Weights of a small mixture-of-experts language model, trained from scratch on English Wikipedia.
Size: 13 layers, width 128, vocabulary 6997.
Training: 295M tokens, 2990 steps.
Below are experts of layer 10 (counted from 0) of a mixture-of-experts language model. Rows are named router (the router's row for the expert), down (a neuron's output weights, with its number) and show model dimensions 32-63. Each number is 128 + 32 x the weight over its row's rms, rounded and kept within 0 to 255. Numbers have three digits each.
After each expert's rows: a language model's description of what the expert responds to. This comes from a sample of Wikipedia text that the model never trained on.

# expert 38
router:113132109109123112040128089175130174125133084155175112070075116138138119157143129141133091116148
down0:125115152105162149206084050138115090107104120110142125135125202149111092093124140100079143130131
down1:120119165147103170093158140183082111143149124116111155092136153116081118139111062079180115142110
down2:148093138117128075179129121128134089145151113214115171141174110130112096075111198163114146101139
down3:141163125098069128134138131128126152166133162136153165169145159154156178152135120170158098062177
down4:125168137149165117163100177132141150112176136097100129118175139080172103148125168109121128096159
down5:104104084145094058113060120109112108143108082151101139179089141149115149147118186124142131137063
down6:123175115117123111169144136148147126133167165154217116103100128127067046097160135160131059142133
down7:133144120173145116117136094166115091134091190146098130161137140143067155098117156134148148128113
down8:074111130171092066106089083084154181123119150134137095160113128095156134171126120145140115133116
down9:124112093087152125157172095190162158144108090123181107158083126101145107106182133095153097123074
down10:086115174092101065194115108094173126131154113100067187124104155163080126134097163162119122134086
down11:169132131069110098146113115135187061132134179135137157097148142092116150154210138177089194108144
down12:096170166189108203106125151114109113116171136124184139130189176164101169186109107132141098116163
down13:148106091108108096128104197124137203142121110144141096088084140158162167154112056164112112120136
down14:131180135167145077085140175059148213109153127160126124121116154103142134119061161116112060096075
down15:126081160178136132110094175110134115174106109125131094111139116156114142173122126095147141157107
down16:195114112142115098096106159117138113119124133073153172183092052146125150136131216108110134103109
down17:068115107145155108103111121137160075132100117126151123115061082131214162123110127129124146104125
down18:129045169152168109157178174108118114103136109149176181121130124093129116093191085134138137122171
down19:114149134106108137122158083144142156114095180132108166065129090138105163153154248169115117124162
down20:162153194127128073140174095105105137121160109083114173137130116129118095101068130134073138128122
down21:104093118142123161089086123138176101126128126136122084142149134102106140082080176132148119167117
down22:153114070141063144134134107168115167124122089072099154117148140111145116073105175095153108133098
down23:149106141098079088166114199244138129155143115132096190037095157152083141049118150164099172152125
down24:141159186139084072192060148145184099086145152112109098074125121177173159083196143122104130124126
down25:107089131169103101149071186120169106160110204116111135091118107122136124146145106092181091189133
down26:140084111104119132155140097142163085156091134073115145117129165131158063097128137157106060107125
down27:085160142114162090125083139121086174139122068124132153182118092077058199043084151128101184118114
down28:161088111124130182168172127155136151116158086136145127068149107094158092136073144084101106109103
down29:174170088135143124170129118074184110123132147114072102149174175152114100101132092152145164132137
down30:105090140127125076160151165096105152094120130168089143086095153122109146146131111187085121148099
down31:121085137072088080120148163135106150123145118150071138151147132136098192136132146141134121126127
down32:119092146129179090164090127140136106148128092176145176079129133136132164115194156102144116130172
down33:109178125166159133153142095145149163113089131176156070142123168144086110135171095145150144116141
down34:130160133172089106118128137137120075113123103151087123118176142154168144147119136104100100098094
down35:136082131160223168145141195164157083096101144134074132197134150186161119136140140156099169101124
down36:189131119195199149136129114128144124137130129126120129112133055144135074138148152159170089113175
down37:135105084150148117160129094130134160144084133120135144148160174101188116106126071159099164139153
down38:184123139155159091171103090161142154097148145165124139134118086145182117119118142111113114149132
down39:164128073111185107148116112168154107116163137167113122164137151149160179090091096088154113186114
down40:100139137133182125176114156124129116137130136114148126113061150144123167120174187107090158121110
down41:154128160074107082111117191114170110185131149093155121148121139114099149139162127166138083111143
down42:162120097141152167059151194093139111129163131093124109093166082140111144151167123126126176138140
down43:058167145132069124117131082144132134108139116134093115125096186143089067083154131148151137148168
down44:188155088136099120093142148115087114175126107122139138177122106074120205119124128148149153150160
down45:126148129121217156109109076120123086120183120099133189203096148107157129162135134110077166154146
down46:159109148156134148135159169215170137135108163136088137166162078116184091051099073174192120102171
down47:101129133127094119125150094096154136159112151172120125109120084137089175118193126125127150118078
down48:200145131175118085185111127149140162149137125133141148081110111087141193140121158131106136105173
down49:115174147117099103106102156123138088108207099171192112108183131116102124178175107136109101121182
down50:154123131170126169114157142099126091131142080158185172089111097142104159075120094155121142130173
down51:161081117114105182080172122158105099145097103111115105162120214146117055106128097133161192142081
down52:092167138089117172079199183152155095085070118105105070157088129126135089180179069160143133055123
down53:133118148113174138081123170128136138189130121118074118123137091129144153130086104113093135127147
down54:169146116049135139082124109140141124074094110111109076234108179071109164171139096124106128085087
down55:157091148138154149143130121094112134133071123079131137062097095106125167139089163127086159111127
down56:147129136137172109060088150085129168104153144174135175194139122098097113109103141109146109120159
down57:077122147089117130160176171065128117161084105114143163147104096149146080128169155138085125111078
down58:204116122164166165081150151093060163154147090132166113126147170132120113133111103200135082122064
What it handles: Past-tense action verbs

# expert 23
router:101169157096140119082123109137168143149115157132150127087100090101156101145128125177113117078138
down0:098151135117145151080107119195131150100096104104132121107099183151137090132103107096129061107152
down1:097161168094150181148197064133172230158106152102132129098123119094140149155145141088102102135109
down2:114121070136101108090099023073103106115097127109148161107121137172154112109140120094172087122110
down3:169084069181155160156145130086139117134155108130113149078136157125119200104125082099164150154111
down4:112152057130080110102121153157116138077111155175131170106153125134163052125170102170148195097083
down5:124137162132114113131138086138072130104160136128142153109112096141196132169127117120171090131172
down6:154153190136145118108116152146076103179104181186148156152127181180107168102137087171130077201102
down7:134153125100107133092067152163122149160144109098150132162149138136097111157193129144139136117155
down8:121163125065122107189095105098118131116102042118090124149113081165042116109138159126106145074131
down9:138113204168080119126104088113132181115120123124138133134186095146151154162143147114129164153121
down10:100154093179101182087180148131166175082092097159153137080131079130120076111135094109185108148140
down11:126139090135092111104112234073130138069169121121162140091146067113116189114137120124137179142153
down12:083154151108111117137094097181100145185160111104186145106160118130142096135154152085145152153154
down13:165137167116105157155157132096178127171129117104086107142145113125132096162110081067122142090127
down14:163108135132067095148135087027184110132117186125117128096128125109109131134163096128140053069147
down15:139161109140104160186142135103183093113114106066169188133084152099169079123120062142082200222096
down16:092127166108074140109146115150121171117080200158146189072193141095111106135156145060095126104103
down17:114097120127149123159167174188170125121137091159124079122134144099165085109171136135146089075154
down18:168119129121188123162193138106115116125169193139070125102148170207128159161099186095128146184126
down19:074111171120169116145165114135116162130169110106193200130157152154156157131140112155167082146092
down20:131103092127139125169086101054137092133132101147125205089128116108112147121138120129145142055152
down21:151123084154116110137146088071113119107117125135086110134150085159109163085157145075160148131092
down22:117173129171115180107145141115116113079140114155151109081111126145131099145175182078113138093158
down23:127130166205140040092106180146145116119156111085098132162106138132083138095140143114157140090132
down24:082181107114119130147136118167118125114081122132136130129120146166122093186075147114115132132125
down25:133123065174096164090072150152108114063160149109115125104188072147122124120156154132188094131076
down26:108112139127141134103106106157146108162160142080131111130115156130122133093110136121134069102112
down27:114126115115142159125152037166119122175089115148171139145168080178123185143054110161164089202139
down28:120138053133157124198134176113113079080125174147124139122130092196070119126125148144146126156138
down29:140173124150145109105104148125126127134133150099133146137136103119111096110170174151122105133127
down30:103027150137077159124158143116101163136078136126109145110105129182125128169095113127134078164131
down31:148128127118106121174084174141142129089110140153121044123084120116170131071138132104166185089142
down32:154151091122133073072149129110139046130124176131121088125149185134075164105120125126090170099108
down33:080153111120122165143120118184158130098088120148082132113109178111190138115120091141141104113107
down34:141105130180183141163093144102129139153189151159138185152177140083170187148122138125134078168135
down35:117134148137079148138151129139109190090111158112126158181115180086127134105148144074139123116124
down36:172154159151092109132163126158077086112206120181050108185079169131106151128118128110166079139092
down37:099167171114176189182145124174175125136109086124077122112070143119141194162146084153114114129119
down38:134141115119134110149099062155134121142139120121093138125127156152148141072132106115078145142097
down39:169087101076111081089148156134129088147140167052121182134115130118127082129122052132112132122166
down40:075121147108137113147115103123135132146132064157130176134132141162116126086153176201118174128113
down41:110095098129115079090113137139116101089147095145075152127101066153190106125101140142134188137053
down42:143133120135087111172127099133109100155156163056142190167170120100107129103093139050102167120096
down43:133074077098151109131214129152087133099180143091175143144094133108157079098137149165127167109080
down44:137135097147163085089083131124178140106119128102162111086124126089136127156138160104108072078133
down45:147151132139133082155160098093077170138193126134092091118129105122122111134107124143179117136108
down46:106099109180095085136114111159099103130117090123125090128196122138137107057112147133156159117143
down47:118127053113118125166117092115112044104169126120105151105149151139137127117090056055155142160105
down48:181093165146102107124129098139120118165145111109100149145139144151124153158106157086126138110169
down49:110138079097167136123056112136107118140184102121158133132106128143101142138146125192090161148194
down50:103101153093140133082140090159149166163128134155165145157102145142101166167130172082134121071135
down51:083179105107080131128131073104109125128143123167107079073088131129100162134130095144074084121117
down52:059132124163124147137108125137163097144157111154145179127092160117137138173159126118118081153105
down53:146147095108132142112135158124158193067099067111093126163154084101134094110101138133115109107125
down54:165155080153190103157152177113128158136139083150089155140101116166077150149061135127101096135159
down55:113157148098113106160099196084147155160130115139155115131120106095126141156144065196070090161130
down56:160060162140091092104116089150160110151140148145107128105171107114106126086071094118089142140181
down57:146082129159098179139125157106114152078113135109149125186112119115155131141129126112168111119185
down58:157147138102158129065098157128164130145097126115120148177151112122123156136104095140069085102098
What it handles: Track and release fields

# expert 32
router:117117122155182113083192059135093159099135109132155099085094145138104112119129109134149119118119
down0:109154089132138145163148184194131132098077155130130135164141129103191153146127110070156124166178
down1:139152181154096187109149220125136063099111119079132130122163110148100179143150130041161092116147
down2:155128113110147118159146112111128104179114150177175156182151145112115083134115155148083126108132
down3:154096155105148103101166095131127218122158117177114098174111152126074186171078139158140131123142
down4:180162077143133091183153106131097196081097122093147132131115100154128116170122106123102113133154
down5:155121088170100091138101151130143179082130116105154092128093111167166102113099104147144118123144
down6:118199148065121138121107132167114099117099107089135137093144139157140146116140135081120127121115
down7:144165127116148094097134174115145119130142106150148138138114125075104189164139099154210111124150
down8:139124074161150133088118068094154132132131154110098177237165150106139106195179084130125109142137
down9:217201164086104074159151156136169101130178180112134146141129139139084142110098137068108141068105
down10:128106095160187103153152103101139167089132125107137151141191113131157119130087193110112111143139
down11:095141124102159094114118161116191179181124143197090090175080142089108161135160111127188118127099
down12:093146150110098123088081195028142127180101161137141102083075136162096165084102128130158129145111
down13:154137114097123124129117144161119120138136151098166124141119138111204190127174182069130129146091
down14:110115192118140134106116156151136134164159063134129169077135180095128174081145143194124120131057
down15:133046174073144177050130118086063108142124108118085099139107131056117090132103155187136138175177
down16:139037108145133127146127122132077160175209128184105123082147080135075092159119163166197152114131
down17:164093113093143106116193129125061161139146145143127130142125109124118129096127166160105117135096
down18:111152063116120080148186143178127189090103126172107109163132139108183161161150091127129110088128
down19:198104140163109095102106132164112158160099118160117158112115133126103226121131093126117109129118
down20:142118122167154131098113173117154163097071086143179097084106128116115088170144102159178114104155
down21:148184191202135102196155098090134183129142136113092191100086088092087124125144180158108136171120
down22:180068124084099137104101146144189088125143102113139141164162159168143078131126057095107130148166
down23:144064121167136092166118181125085139136150115156132185154139146093153179103032148137171125108137
down24:089154113193141060132125108041102174098135159132095133112177155187160129110136134124120123076181
down25:163082096114088166160186191119115095082119139166097163102140071162139161150133101140170155174164
down26:127202069142155133114133143167134176153159143116069168140145159111120143102117129131092159080108
down27:076133149114177152131174086197166131130159078156145145105073158152085103132112121168096107056133
down28:152095138126125130138147134184143143202133046171103093127093141170094123114076079130158170145117
down29:143094100176134140126093077125141121123095089136116117120131152133163146072150084135097122112094
down30:169129119114135179105070115103094114171170172096136140164138120158112115171209167128126137149119
down31:136118099155109152109120113170112072110103130140153140175116144185147150115110104110163104151136
down32:092119133177101084119110114126106196148142191178060150074082121118118152128130168136155150139145
down33:123153142120171180121198131165110139090099126100153137127103107132069120081124125161085152161130
down34:114127130149133155159156183110148187128137110163118088121113155183086119114078116135159122164102
down35:045202108120153129127118076110058145133122169113175070148184170080103174103156165093119164122122
down36:138137087080117089110054107105132128091137163088109134145113130062104138109158125152111098160157
down37:076078114130107144138138127179174104147137123182163128114146174142125125150104142114153127092109
down38:141124140112173123099162101165029111102142151114134135121074135123118149121092100134068099148114
down39:118113115119181145132147151144072175112169163179068141141115089173166136128080108142133136177111
down40:124111148076103113095086129087156102144184140094096125099155095113126115118142096185097166078127
down41:100127130166134138040095123150101124146098119168094101129167153160157081105149089110135163089111
down42:130112069188162088132130117103094168150105111114177103137166157090166153089120115149124150129127
down43:141173139132124075127129135089117190157185138124185110161153112103110130119093154165084070130115
down44:130068096146115117102019133121133130173157111108080140168133166089092110152119126172145090141158
down45:136089123169156182133135180144113173094109158170144063069102119112133119137098095146202096144102
down46:125131118122140188137131159138100125131125143124072116133129129119170131115102149164115157155140
down47:098168158101164142141123129149150064094145157109158167173195107131098123163166093105060114099136
down48:132106142081141181065133115123110084124106107126138132155159104105131184110127061125100139090125
down49:127108077171103048150127130130141168144113132137104184096120107090073067076166138129078121138116
down50:100131128067118093095154161160179128151138171131143094145066184135110162121116168118115116147164
down51:114074119120094065140140067093124128101129168116136096189161061089090110157100138108119129098109
down52:113068142140097099164071100103122111145120148168176138065150094100148150131128140078095150098114
down53:150123083153127061133182140125134116098126161136079111205120128121113090186089100143175156107158
down54:125203170083106064098129131134102077132147177151154148146143147170103140141140172149178149190162
down55:117121155127087137147144152157176142169125156139072147127128140084142112149128150161095093167114
down56:102102124133102195114154188169157120104120097129159098142089157141083083132118109115150090110146
down57:116156152121136127072115092118073051104148140099151151157164156073139141178114119145093125078133
down58:131158168112141143098105114108163164131130122130127139156117111109111111160102176107077126100141
What it handles: Plural nouns and res-

# expert 17
router:095141121113128130103179120158160138141115116147121108116113137136160090128117148076085138113150
down0:156146193146118158096196102131111119137130144075123141181124097089131100158113132142160125154208
down1:140107203117157143100184110066151130126155102124191130142097115101062124138118157204187158101124
down2:146146116074160094195158156148140094125084105125131096114091147118138058113145115147113130117099
down3:150118117146125116170224079105109129103085148108108181141119115134116093107156113109154056161123
down4:116113113190122157091142148164122153138168083144202191178119139114152113151090132144100090182112
down5:113156058127164117134135188181137100126185154182120151147194165144123137137150086141120165156148
down6:137111114140135100079157141141092155133079114085126161202154143120146103091111137160079108129162
down7:177166136150109113158171190115139228082125101114179116123178083108083092116135142129125131110102
down8:123137173131186106183153134174146123132096132137135123135093134117094089097098121139140108126136
down9:170044136135154073143096124114133169083162118099146110152159112151103118072139114083090155213092
down10:091101158126116117107150159145120182185133109111108072073138140158171113097120152139131123111052
down11:114127143086124140152164106167100126106091129129119115093133088072118098179172144087131132133115
down12:143153178074129125203035154174156090118127155148175101142098142102115157134136137124171152080112
down13:078148119149135099124122167134119097090189105155077075118132203114138065131132131169150099092126
down14:099220213126151118137123119136129092091092151134115102118096169104075143115075109065140163090071
down15:108163123153153064177172023154121149147170131181121221127089129155139165138154099144129104032165
down16:147150111151156109133154104090130170179112135182103195125137108112087188185180096171117112140098
down17:157112181109100069102123119113130142155130093157098139141143105101160125113084105158100187131092
down18:115140081161127086177104143131157186148141115100113177100121143125163181129084160103111119096120
down19:114113184147148144113082163144133119116065173142184120079104127136156095151125083114140150115129
down20:136153057099128092102129145068096126083155174160102093089160154121169160143073141135150143102118
down21:081051195155112149091109145124146106083098092121095130178185134114127101116095143132147154084126
down22:173089131140112128166078117133131188113092166146130132191128122145095111183131095115161129107061
down23:088123110183062100169142146136136042135129129127071095172170137124139160123086155138112153102137
down24:111158140074134130090115126101073131139157126127135104107169187172120156101108153133136139119133
down25:139122120148133090098100134070086116158119129152096139084139122146124166130115072137111079163107
down26:122191129093076124153149125149129076145083085127186123051138118118089179108181137176116104092139
down27:095043131135176163183082138155119138096121145126181102179118173134138133123122152175160098101150
down28:115165115095175119105133144139120140162132143146117158121153180124134103124126151087158157100140
down29:065142112113147086133115109108098124116107099127102127144107133117124122093119102113117114175100
down30:165161071161140147112118172131169054099115137131130134116133085111127151042105128171143139137169
down31:087112179153137127175104113105140042145142161112068120137145155168126171112210125132136170119133
down32:148130151147102086169090095141101149135126105073164138087168119123136140075142132148119093157139
down33:153160084117161116175187127152151179134139147150125122145123138057164207110177114086111150154205
down34:174189145179132091197143090066116087122104122091116157134175129117118184167145106130149107122081
down35:122099083121140168160172108114118133190186124121154115136100147160133135127119090108124072161152
down36:114156090090126139151116140066087165105124159151143157173079068129097093108093165159176155124081
down37:162150153143156186101135138110157173144124100149158139136124155114168149135146136146049137115136
down38:107114154128072126132093118142091184129101130136148109125073163098138115140119100151091064188123
down39:128112136096182123107124102072090146068099147113142106127094197176126116086168108177157122085102
down40:053081113183113113116140146104090102128095119148098176124132127172130146141190110131087144133103
down41:123111131108093065141133118102038053181138068122075127154101097112124100143133115148100132118114
down42:104105151147203143108108131172135118145108199155106153174155120181147083116158110159110165167139
down43:140092080040127146130133131125101126120148138110193113045121215115127090151146118118135107166101
down44:115141118194111121098124134110086179138121118144101131119175097157103113165079178041139199107179
down45:120164083078129092170119067127106098147098135154113141115169058115156166114146158079178122151128
down46:128199164058132150092069121105127071130104127101102102157142156082093102143115125142073109111161
down47:069089139132101095190073159125065151138154098155087098104157100146120125127108129096144157186103
down48:124020151129114178136129148162159145081112142083136109115085147122140128065070133100135129079102
down49:114121134149108148122129142145118133160121123119150080111170113077085083099096142122142107148130
down50:185168146221108116095126128111152126173140107157121121151126140102132090148123121126062102148111
down51:135103126106089156080104081191081122149109154135110124117143131145126180092106179079070048074049
down52:150102110115181076158149145078150089139165035126177119137124108128127107144137140133087108133122
down53:183145158147152146101111081094158128123137155172109068161164121126136100111119102159136105143089
down54:102123084148195120096066111131155075116092167185198158149219105138100093130137114109147135109162
down55:114134107132102194124106099091149081132157115126126159170149075167144151065175143171128132201172
down56:159098138149163148051129136085185110131089110117117151106184103175119148111117141145098131133127
down57:168081104126160134085136165162128099163183112122113126156119128144130130180116128106088077195186
down58:123166153176117106115090137135156112134191145131165120145094198085087173149120178114098120129051
What it handles: Time spans, career lists

# expert 16
router:116153138129119146074132123128107124133152132132099093115114133119109113113099127106116096121151
down0:166126140126140111166104141113141081139140118131157110137142090078172115094110112130109130095173
down1:112150142135106151166135076110114176144100085160082159158133112165127118123124168101189116130153
down2:161108092132187142108153062112118150132165138184121134096201141123156058097066140096121122108114
down3:135104050102116140124107213102138155158128146096166106165097113085198090161096121083117087116117
down4:168098123116162117110129204152178079134135132122113101122131181129173124155148130168101102150158
down5:148108094052142095173073139154121158153115066039122141105112107114109125089136109163183158133118
down6:111102134137164109175158117158129104217120119111101152113142162089167146123177165147095180099119
down7:128132130118162131115144136116163143096144114082145162135109195182102118114167068051124097081044
down8:110128090148202098125182123158131124136109150152074151081135197132158088142100078117113072075127
down9:141163096153087117170111160155141067117139061135086120131092125128155158078133111160130187132108
down10:092152172139066127148149137124136130137121157149109120097176153166116119112093094128159118142100
down11:106108147119131089127112145137200162113108121129124077072093076142149141124123159098138151163077
down12:121205145106083179133110133154171112105127105120132083097109176118125118098111156080129172088155
down13:141143134158098121130189094147094161132144112132119188136167116132105115142151132151136079116062
down14:165032120173157178134181109097111179094118107088119151193138113182117133175125136130125149161108
down15:096088149124047099070094111150205165101122152108135146180184143120147114096100102147184145076111
down16:088109112119077133119098148167160104179117117115085173160179132125213172132102111090139117078143
down17:106091151065153092143123053110117123102131120138130129104138088164090149127155199180095155131168
down18:122104153118136028075110115114102127212126104089123182128140096122099116111115104152121145118152
down19:050128139135069102161127138136110128107147195142148159099142093098176109140173121110117076124137
down20:100147117082062106143181116140143136115099173148160158083136107125109139129204123137116162188118
down21:146161127191151092046126152139129104116159127178081128160152095188142138070094146131145069142114
down22:195120111090130095095104091123098133103104150183146129145123119109145126161101129160127070095101
down23:124147117070106170156165119133100195138116157126057142113119125143078096111157115104150180126094
down24:120140095177148088107161099090156109073110131150162129130085075136146114100110161148131093149096
down25:082132116099126121064077088202103116172120145153053161104142157096127212086144144131119087104113
down26:125142073118109151131107154076154139069151104168126160116109106112105136101118092120117111098075
down27:075142069101086123200123098108136134058165188151138101119124096144116138087145156143125149113141
down28:166123142119114104153108165152139097142212128190121177162164158067138186118114132149120089144100
down29:056158075178097180118118142124122161140123187119133071109078103182117158125125148107132121081104
down30:143096165118118128156121078100129108108078145119145086107082140085133081131138119108140151174103
down31:134092133091102122116101040154153172172117089126128101088121089103156079147087199141167093160160
down32:107102124130147124179106137113123101040048113134159109148094165075127129133139081117155127152072
down33:053142143154199147111152148113119142161144110106150100092088132174072171181142120177105162113082
down34:156120187120122096109167136126105113122123113073105146153164148163137069162114127195120129131181
down35:146121097163166079135131129140047169129122136122119106124112108094109140155110122094201076123097
down36:154173163164121170138104173108072113128074148166124152130145126122098188148161142172162075124181
down37:118136113147103148122088143165110089121110141103120162115089138164157104106183134105130094102107
down38:139176126090123106176162127121103118107115141103110125139085145120119115125153123163158161178105
down39:106180077115139142179175134144110073100132126084180145123140153143158164102074158104094172204105
down40:159160131151119103102193112119103123096132113100179126126192123077121140168089111190158096143091
down41:098079084131186147144136211126148154169173178149141111123128107115115112167057140124106146179210
down42:072169170159182124129182183112143175160089145173150102106068140103061138136107129136132143118140
down43:104159087119146109146160146113142145150095102077143155132084088170142106107082158151098185127114
down44:086150087144124199160136113104109145152124145197111117105121056105116131071116178086136169135118
down45:107197213123100121133119140089164140147172149131132126117157076108117158187157117149145163120100
down46:117126126123120144089142119156125120151140118113147109146103143121119124191155161058079147139134
down47:148155116106089076109118140149103076127144197209115135105087140066107140091112097176114130133082
down48:092136140070136155114126123086079064169132171100151131150123156179124163115180126168134133126157
down49:114125166138151096098174127074205149095030101161163120161099118134123082119125166149096148160095
down50:099171130120095073159140133202105101131067093159140119103116150135106074060079078085161135086158
down51:131092120108072202118056135118151113107143132144166155093082153171114202119100081148176138164128
down52:116115146184043057145149146187170176184113159200102095106144136151084129128136116149160150135126
down53:192080176150113111130155130123152106135155089125174086177085197115114097162165088138154130101126
down54:079114103163120157104132139170129109133192125125101175174139138126163157088113112147121139083106
down55:192153080142123127129139116153084116148151083183155123112159180119082074180081059126116079213131
down56:150125124085067203078116128147141134147156077145129133097152142139143182126111106142113146120111
down57:137092103164120111157126187110185084111122113128176141119159121101134139095134151210116089148121
down58:117105202160134108157124124105108150140070167146098176123160110111136111097117087105125103126105
What it handles: Section and column headings

# expert 10
router:142115094135149107065146146148142109078158122133114103107095147097123110138120095124075115135144
down0:054158137149154154129083109114152166152110119128206136106098079115198127155139137176060166121135
down1:114125121149085204136177160081123099136163076104148104102158130121114176076103067085141135144138
down2:121175108114076112173133095116158153148128140155179134136108134153094206121070139120086154137124
down3:089115116173160145157063084132144111162124211176108125130179161154107076176181121090137166080119
down4:173150088131180106195162140184110156163192099175113134081121112157153161132121158126176114110107
down5:108144131075155092102095116132117103128083137133165121112090095109138155140103151176155126101124
down6:079107124169166160101128141131135132153107120157142096114163083122171069156150147138165146107149
down7:123116153088109128143132146111147149117130114107129078091084129159116104118096254134087117136137
down8:147042156123089039144163133090111083156179109151141143129179183121063199156164152169149159154086
down9:122117164077150142076148150175131146090103072125132075101097132135178144147131104106142131150128
down10:129137123120167115124127056140130145077141126152177139225102167153143175154164048135150165151152
down11:193155123127050129137118142164133107125135121125152135098135174093129098057097112129128161152137
down12:129155121131150130146106161144159129146120142099151163118121099149090101127098166074100117127107
down13:137138093167109067130144064130132169113118150138114172165148109118119142120142103119152108138155
down14:165146069098124080096086104141098097154032130058107182135146115126139093137099108086099105072150
down15:106089174073114177112058139162098142139129080107065084090095110129123105153099148120111072141164
down16:078081104089063134163165070145102100106086148175171101126132136167123220158126084126103122083124
down17:129177145129162145145139099143140107071092133078138122165114086110089099124158148116153159095083
down18:157166152165137122136130112127193077118135151113106108088126065182140079127139135122129142152106
down19:085167152106131136116134169157120179137116164186187114142093086096186139080167191131130163140115
down20:214129110110145079109113113139148135120104167112118100110098107136080118112156150075133133128160
down21:185128148097138095168116159149145138131157111090141111141160142103097120154132160169173146140160
down22:135083190074131124118156145100203153142171093049123124133125145156149110158132073164115105137096
down23:148160114135124149108138156090146156177100100123161117145170133120140127083121148137149138171114
down24:158203103088197127100154131133138098107152146125124102120151141145165162128159125144120117112121
down25:116204139098110119120080111103083152146106156153116122103147134139166142145131107155118210180112
down26:172017101201047118153107157131151151078140108079146152092072179150171123107163158093144153126137
down27:125080150113119194095121080121061152183119142097157140171132156124105142150101136191131109162154
down28:117123150103121131156144103109106154097134097163118088128117150122119112135136112183094084085149
down29:091179102117135068195094131161104163138129185138149174091120165129108108105160171132149149097101
down30:120108180100128134133140207114150154148162096087078157104120076138126145182146160153147114126136
down31:111162111168092104111131153147132146171149212125200177124089135129159101081129186106051173137172
down32:101172107153145121112131124155102124132082144124122096142095110154107160087111156079110118169056
down33:101175138133129126177125128089148120063125108161124135191127140089170154192165137141090085117145
down34:139221136131118080150110133137160141116142114120114069132146143133116153134120098160132145161117
down35:153139052152146080128120126114143068139126168172064184116172102088084133134119092119133135190139
down36:120157138140127093155130156184174109124086155113139231116136152128110127087178142114174135086178
down37:166162109159097140091065098192177049147135168077117118129193081116174173127093106114092143076172
down38:150059096164097129162200152080067128136175109194152120144167185152172109111143145085129142071127
down39:099160093098169150118125095155151087189103111125115135135120120107140158143081102143119157162093
down40:162089120178094154142084087116139130176129159174080113099169144126090127070065188143136127103106
down41:164168206114115072081130118150120131142142090102045151131135061105123146156118215132133119139125
down42:143118070147115113121126138155105099099139142115093145119188130120139117113125122124163123120165
down43:174164145124102105154091147103083141124123083137128122126090170103116120163083136105111105115179
down44:201123131126131074160087168106172116149091152135145110113138122125128116134118142150128197124154
down45:113171141062091182126148100098098135103119113137091167130135074112078061086139078132133091144127
down46:057110172114161170143119171108124134136135165153112076174104159108114141140083124172121129108133
down47:143132111154062147126125140145063098086140130188055139152145121117115202144100124127179153143164
down48:077101108117134168127145166201089118124161166162102113137166160138138119114086112098141212150149
down49:164106120100138116144128145148156142131165083182201084133092114188178145176176083121106112113158
down50:114083082157081122110162080131101119129122138117108107098169110166161102108140070166183149109087
down51:164143139129130119111147179056107090146127107123116121114090115139134189124140139133112132125161
down52:120148128139111075153131126107087134117125110148178170063149149104092099173104108141146155126113
down53:101077114099153141113135125081087104099164107075126115176136156112114142117108098168136134098124
down54:138152138129075178135140122099168134144146165092126116102205098090109118095092162127174086099142
down55:087089084144109120145171100126108120092122137136180143124092102144116162138113131102133116066193
down56:184129116109149076117128151074150136131076155095152183146121129143114133143175108178135104170207
down57:081134129094122140081136114172115165141135093115142142107175106080079133145143087168185121136110
down58:089128107101122165177112142134084185149098062085075084137131133158107161128149161156163130088104
What it handles: Institution and award nouns